Below are experts of layer 4 (counted from 0) of a mixture-of-experts language model. Rows are named down (a neuron's output weights, with its number) and show model dimensions 0-223. Each number is 200 + 20 x the weight over its row's rms, rounded and kept within 0 to 999.
Before each expert's rows: "comes before" lists some tokens at least twice as common just after its tokens as in all text. This comes from a sample of Wikipedia text that the model never trained on. Tokens count by the router's weight.

# expert 8
comes before: " and", " ", " which", " the", " but", " he"
down0,207,186,153,223,186,214,213,188,213,167,171,222,207,192,167,220,198,201,194,210,240,187,195,226,209,182,187,205,220,206,201,171,180,197,204,213,146,179,185,220,205,201,206,202,227,220,200,233,222,201,216,183,224,215,179,209,175,164,200,189,206,211,256,204,244,190,237,162,225,198,216,164,193,200,221,235,217,160,229,195,173,193,205,184,189,197,162,181,174,220,205,153,236,222,163,194,173,211,225,184,201,202,174,202,193,196,211,190,206,208,153,208,182,214,198,174,182,222,191,188,220,205,178,204,185,172,188,219,188,199,195,221,200,211,213,177,175,208,229,221,183,166,186,203,228,220,203,211,206,211,230,185,205,232,214,196,188,189,195,182,192,207,190,217,194,194,206,220,223,199,188,198,221,223,184,230,205,223,195,215,157,193,200,196,227,198,186,188,224,204,180,230,214,200,217,197,175,193,179,197,167,242,215,167,187,203,216,223,216,210,214,198,162,198,188,192,198,206,191,245,182,234,195,197

# expert 25
comes before: "1", "0", "2", "N", "W", "E"
down0,181,220,230,237,209,215,191,201,209,179,236,199,210,189,211,194,168,195,207,233,230,203,162,165,185,169,211,238,214,184,193,191,180,220,177,199,197,190,172,174,194,205,184,185,226,221,158,199,194,228,190,160,194,163,238,210,188,186,219,210,183,196,207,214,188,226,208,231,213,210,196,198,202,227,199,211,194,189,213,211,187,193,188,196,155,176,188,252,199,168,208,197,196,177,186,187,166,196,228,234,231,211,190,210,180,191,226,180,202,205,223,197,196,209,200,171,200,208,192,228,197,231,253,192,173,214,237,233,213,184,207,196,168,229,233,181,205,202,207,176,182,182,203,242,208,221,224,188,218,233,215,174,179,175,212,202,178,166,173,209,226,241,168,215,172,195,193,171,184,194,223,181,182,195,212,194,196,201,184,209,217,208,172,202,210,194,180,214,237,197,221,212,209,242,211,184,181,186,201,178,189,191,177,206,201,181,203,177,226,199,213,191,182,174,211,181,175,218,176,179,190,204,195,194

# expert 22
comes before: ",", " |", ".", " (", " and", "'"
down0,158,210,184,174,204,199,175,185,213,153,206,218,214,200,208,191,217,193,178,163,219,205,204,189,214,235,224,190,220,211,200,190,187,191,204,223,201,212,226,210,199,197,186,198,199,227,245,208,229,189,217,192,213,179,196,211,200,204,201,196,197,189,181,199,209,231,187,184,214,219,156,191,180,217,199,228,188,190,223,174,204,177,166,183,220,169,207,227,213,190,195,226,178,203,208,211,245,225,212,188,208,227,164,214,159,183,197,223,174,205,210,191,225,203,194,221,172,190,211,234,199,156,204,236,207,217,187,202,203,213,186,213,202,205,207,231,219,204,204,227,190,204,219,219,198,192,177,215,204,187,201,233,209,175,151,176,213,185,179,189,223,192,181,224,202,215,209,257,205,187,187,193,176,166,223,179,176,211,177,203,194,223,213,168,202,164,216,163,181,218,241,213,222,200,210,235,208,169,229,174,198,206,174,225,162,230,207,207,194,241,208,184,211,196,171,206,194,164,193,173,165,205,210,184

# expert 19
comes before: "s", "ing", " of", "ed", " that", "l"
down0,176,250,190,199,201,203,232,200,190,209,216,165,190,183,202,201,210,243,173,205,198,161,212,205,174,178,219,210,172,164,183,181,199,175,170,210,204,206,193,196,225,198,208,221,177,219,205,210,198,236,223,203,180,166,187,165,198,198,174,200,193,201,206,163,233,216,183,230,173,177,233,202,198,186,194,178,154,180,191,209,173,193,187,195,197,216,191,227,207,206,191,224,212,205,174,208,172,228,217,190,192,217,194,164,201,211,206,182,197,183,240,207,163,225,229,157,175,187,188,213,206,210,201,184,182,224,205,176,180,197,225,220,202,177,215,232,213,198,156,212,219,224,196,213,178,201,174,246,177,204,218,205,184,202,189,181,202,214,196,192,190,189,207,183,201,200,180,220,172,207,231,233,196,197,218,216,221,187,232,197,234,182,220,188,221,202,211,201,179,197,198,197,224,227,203,196,175,182,185,190,208,200,231,211,120,205,237,206,205,186,189,224,223,224,221,192,184,201,204,219,226,205,193,230

# expert 7
comes before: "1", "2", "born", " been", "S", "A"
down0,199,183,202,208,212,204,194,201,193,175,195,208,215,207,181,175,198,213,197,202,203,227,200,218,165,177,199,191,182,214,192,211,207,201,227,187,229,222,208,227,180,188,202,216,219,195,176,182,230,224,187,204,162,231,170,203,174,181,215,221,195,195,220,191,199,162,210,190,203,197,207,229,263,198,184,171,181,221,206,183,178,193,171,173,193,199,166,195,203,214,192,191,156,238,172,174,197,226,199,211,173,207,255,222,188,206,249,187,215,177,211,200,202,200,206,205,179,215,201,204,236,230,211,176,220,214,246,206,188,215,219,199,194,210,160,210,212,185,189,246,189,214,184,191,224,197,185,237,203,200,163,215,231,190,193,189,203,212,189,188,187,178,202,192,164,192,174,187,207,224,207,214,153,209,243,210,194,156,197,193,196,198,165,181,178,206,184,201,202,226,222,203,207,182,170,192,196,172,237,207,219,209,207,218,238,192,204,194,192,210,178,180,185,204,246,195,228,181,212,236,193,219,212,169

# expert 15
comes before: "1", "2", "3", "4", "5", "6"
down0,210,219,192,222,214,193,221,206,176,168,227,186,219,204,178,250,236,212,195,185,209,176,171,199,229,179,213,205,206,227,249,187,190,190,181,196,189,197,220,211,189,214,202,199,181,194,195,217,173,216,193,210,199,189,182,183,182,195,178,186,216,203,183,181,173,172,228,197,205,178,209,180,207,200,190,193,204,225,242,193,210,189,176,187,196,215,254,196,177,207,173,215,188,178,219,186,208,199,218,207,171,175,185,173,201,252,210,181,205,185,172,194,225,211,181,157,191,200,204,252,171,165,219,226,189,183,226,234,249,198,238,186,213,186,168,212,199,176,198,183,204,219,221,153,198,179,219,204,186,207,185,218,214,212,206,215,195,235,195,182,218,182,177,183,211,240,203,214,199,228,183,215,182,189,223,210,168,149,197,200,216,205,202,190,206,192,163,193,201,187,220,188,218,188,217,197,180,232,188,237,167,185,184,190,176,203,201,199,210,230,211,221,225,194,215,188,199,213,211,189,203,247,180,192

# expert 45
comes before: "1", "2", "3", " |", "0", "4"
down0,231,201,187,187,215,225,177,200,204,194,229,187,176,203,172,190,191,185,224,185,194,217,234,183,181,216,192,216,211,173,187,204,159,190,197,215,194,188,200,139,187,227,227,180,196,214,208,210,215,193,248,196,247,230,203,210,167,188,234,196,212,218,198,201,228,177,229,175,192,220,210,196,199,195,157,180,210,222,209,229,206,185,199,208,178,205,188,200,191,162,197,196,212,191,227,174,224,206,207,181,225,192,236,226,208,195,207,178,190,193,209,213,183,176,242,193,210,199,205,196,212,177,210,192,161,212,209,172,208,177,174,200,191,171,243,204,185,161,218,227,224,194,217,193,199,229,207,190,197,178,176,233,202,221,175,180,183,209,200,224,182,216,212,224,214,206,194,167,184,191,175,175,209,168,177,200,191,202,196,231,209,203,197,236,193,167,205,197,181,190,212,186,187,171,244,232,197,228,187,149,230,228,198,195,217,162,197,199,208,231,182,217,235,208,230,197,197,223,220,182,188,182,190,189

# expert 21
comes before: "1", "2", "3", "4", "5", "6"
down0,208,189,202,174,208,176,215,187,199,204,216,210,208,176,212,188,187,207,213,200,204,258,174,185,194,172,182,225,199,188,177,201,188,211,222,227,188,202,186,202,180,191,168,207,172,209,164,228,219,183,213,193,202,178,220,185,201,151,220,182,172,207,178,181,168,176,214,194,188,223,186,199,169,212,200,181,192,185,220,176,199,198,195,230,214,203,169,181,246,184,154,210,192,201,166,205,189,212,226,205,230,183,214,241,212,211,210,215,180,203,214,202,180,225,211,155,236,203,198,234,237,182,187,211,186,178,209,208,209,215,203,186,240,232,185,179,195,201,205,187,196,198,220,189,197,224,208,247,199,254,190,176,207,207,198,215,177,209,200,213,168,204,202,208,175,222,212,223,205,208,157,228,179,217,239,195,209,209,182,197,169,162,180,212,203,206,209,219,223,216,189,158,201,193,168,234,221,184,191,216,191,189,225,202,227,205,207,197,216,233,190,175,233,163,197,216,224,209,226,194,193,205,210,166

# expert 36
comes before: ",", ".", " and", " in", " (", " of"
down0,184,195,217,228,251,196,193,192,198,215,170,221,168,192,216,187,187,193,189,209,218,196,208,146,151,167,190,235,213,211,191,193,185,189,166,185,208,184,233,196,220,186,225,199,199,199,200,213,237,201,191,214,200,216,213,233,198,163,218,226,212,192,189,168,210,171,228,194,221,205,178,174,192,195,168,180,185,161,210,229,207,179,212,193,190,192,231,230,213,214,179,196,191,216,199,194,218,219,228,210,207,188,158,220,215,148,199,212,209,175,209,220,206,207,176,216,210,204,184,189,180,225,216,180,174,197,201,159,214,181,192,213,213,183,223,213,205,213,171,180,196,187,202,224,187,210,194,205,209,248,192,215,185,229,190,231,200,210,162,213,211,192,199,175,153,179,192,209,224,193,216,172,186,235,182,225,207,184,211,180,195,226,184,180,205,217,207,268,213,217,178,195,189,195,181,199,215,175,238,207,216,168,217,204,222,202,206,225,204,179,186,227,219,171,181,196,213,218,215,205,204,185,204,169

# expert 52
comes before: " of", ".", ",", "s", " in", ":"
down0,198,206,180,182,187,199,214,191,200,225,225,198,184,210,187,194,198,227,197,159,223,175,218,258,198,216,231,210,216,184,189,249,210,186,204,212,164,189,245,210,157,163,193,199,203,178,206,224,203,182,198,194,176,182,220,187,215,195,193,204,191,197,203,214,203,210,199,188,207,176,221,227,224,217,200,191,177,176,187,195,209,208,186,220,202,181,189,172,221,199,165,214,231,198,227,193,216,208,230,201,188,235,178,172,199,219,191,205,151,201,209,235,222,214,210,162,205,188,206,219,219,219,215,201,207,182,229,195,186,186,178,166,170,211,195,184,235,192,215,213,187,205,170,217,192,205,234,187,209,218,188,203,238,218,147,167,170,210,172,162,195,189,206,197,195,237,189,204,209,201,158,194,168,201,195,246,212,212,250,211,191,188,215,177,192,222,206,212,218,195,209,186,210,200,224,175,160,215,210,201,225,163,227,190,216,168,187,218,192,196,196,185,200,182,210,223,204,200,194,227,180,184,177,174

# expert 57
comes before: "\n", "-", "==", "|", "The", "In"
down0,203,173,199,195,228,202,174,191,205,214,176,219,211,218,194,222,225,211,214,174,191,213,208,189,201,236,177,216,208,184,191,222,242,199,218,147,173,219,188,194,211,204,170,194,245,200,181,207,178,243,189,225,183,199,182,213,191,180,193,223,215,187,212,190,200,165,201,188,183,203,222,212,201,241,179,151,195,207,189,168,212,183,200,203,219,241,211,178,220,156,165,162,224,202,215,193,219,194,198,191,170,180,195,176,204,230,176,182,224,189,191,204,213,209,213,194,222,215,194,182,176,199,184,198,187,235,205,223,173,220,199,180,188,184,231,193,211,184,211,195,200,184,209,160,191,224,183,204,226,232,159,191,217,193,223,204,264,224,210,178,171,224,200,197,217,203,229,164,231,219,213,207,179,211,190,214,198,225,173,215,173,180,173,223,198,212,189,198,237,216,167,222,198,195,177,176,219,196,220,171,224,185,213,190,203,193,209,167,232,222,194,190,206,198,203,221,212,190,177,190,208,199,180,221

# expert 13
comes before: "|", "-", "The", "==", "===", " \""
down0,234,214,174,185,186,232,192,216,234,178,204,190,205,200,194,218,211,219,199,240,193,211,198,221,200,201,184,188,211,181,189,202,204,207,188,160,192,202,187,200,215,210,203,207,205,199,173,198,221,161,201,171,202,195,211,195,215,160,203,185,179,203,178,180,226,220,217,185,212,204,168,183,194,234,225,191,174,204,174,228,218,215,157,238,190,230,238,201,198,227,217,210,203,183,218,250,180,211,206,170,211,180,228,213,216,201,210,201,191,197,233,198,159,212,229,189,209,198,212,197,191,228,195,187,200,200,199,205,179,183,201,196,192,240,242,202,232,173,217,200,168,199,210,221,205,171,164,181,175,187,176,223,202,229,205,190,208,213,193,174,168,186,177,205,232,203,222,182,191,176,236,210,193,195,197,190,185,212,197,178,239,204,198,190,212,197,188,189,154,199,240,167,184,179,157,216,196,180,189,232,238,182,200,160,193,225,192,204,212,204,183,223,199,165,244,241,194,202,216,172,211,191,175,212

# expert 20
comes before: "\n", " ", "-", " /", "|", " \""
down0,246,193,187,225,180,205,223,210,190,167,188,201,224,185,186,241,207,202,176,213,190,178,219,184,191,184,177,213,237,212,188,146,172,213,225,197,163,189,201,200,240,205,161,176,184,201,221,199,213,202,164,217,205,183,205,204,217,194,223,233,214,199,214,254,199,201,227,199,203,240,216,227,215,201,202,197,156,219,197,183,195,206,179,208,191,192,185,207,250,213,211,196,172,192,175,207,223,168,185,210,228,208,227,192,204,229,229,199,182,217,192,216,197,189,190,216,221,186,198,199,192,175,188,164,192,215,210,185,214,176,221,195,197,195,231,185,231,193,229,230,229,236,191,146,216,211,199,201,228,179,167,168,185,204,178,212,188,187,205,194,198,188,192,207,199,221,168,208,207,234,200,198,177,146,177,211,202,179,213,239,171,195,217,230,214,189,226,210,202,209,192,211,199,215,200,164,176,209,185,202,195,209,205,164,177,188,207,176,158,181,204,200,183,188,214,186,201,181,207,218,205,213,175,202

# expert 14
comes before: " to", " a", " the", " in", " by", " that"
down0,226,217,205,199,197,205,205,191,169,193,188,230,227,184,194,200,231,218,197,163,199,202,209,209,193,178,218,218,239,181,222,207,193,232,181,174,193,198,187,212,190,210,223,239,217,200,215,194,170,193,218,182,199,181,218,237,204,207,209,228,212,202,181,212,203,171,176,190,184,194,198,207,222,233,213,206,202,234,208,197,190,214,195,179,214,212,209,198,184,189,228,211,186,234,231,184,184,176,201,197,214,190,214,238,217,195,171,179,163,212,189,214,214,212,232,170,193,205,203,195,190,223,153,203,234,189,188,215,218,198,233,166,196,189,179,197,195,182,227,199,204,183,205,199,187,219,210,161,190,205,205,212,212,183,214,184,205,213,196,201,196,154,190,164,200,195,187,155,170,170,202,232,175,212,157,185,185,205,231,178,169,182,194,174,201,224,152,184,227,207,178,226,228,218,226,211,205,167,205,190,198,178,255,205,214,190,211,214,197,241,163,192,190,192,234,192,158,233,172,228,211,195,177,200

# expert 11
comes before: " ", "2", ")", "a", "A", "ed"
down0,176,174,255,189,187,191,206,186,194,217,195,201,230,194,225,176,203,200,208,187,170,181,197,212,213,186,194,194,197,208,196,188,206,218,196,197,198,221,197,183,213,198,173,186,199,174,213,178,193,170,178,175,192,203,229,178,219,219,186,178,176,200,203,247,212,176,221,210,160,193,207,222,226,221,208,188,171,164,195,188,228,176,220,208,238,165,221,215,211,195,184,183,195,190,203,201,240,219,182,189,212,227,222,214,202,231,183,197,239,194,181,200,207,197,178,158,203,190,205,235,224,211,167,212,224,162,204,226,207,166,222,212,170,233,211,161,182,199,187,225,171,214,198,181,197,185,162,182,226,202,212,198,210,224,235,220,189,232,235,180,243,172,223,219,191,220,180,197,198,200,198,221,196,192,219,219,182,194,222,164,214,214,196,220,191,182,250,197,192,218,191,222,189,210,223,185,148,202,207,184,212,175,212,208,219,207,178,191,196,202,207,181,196,159,227,180,228,180,187,192,200,228,178,188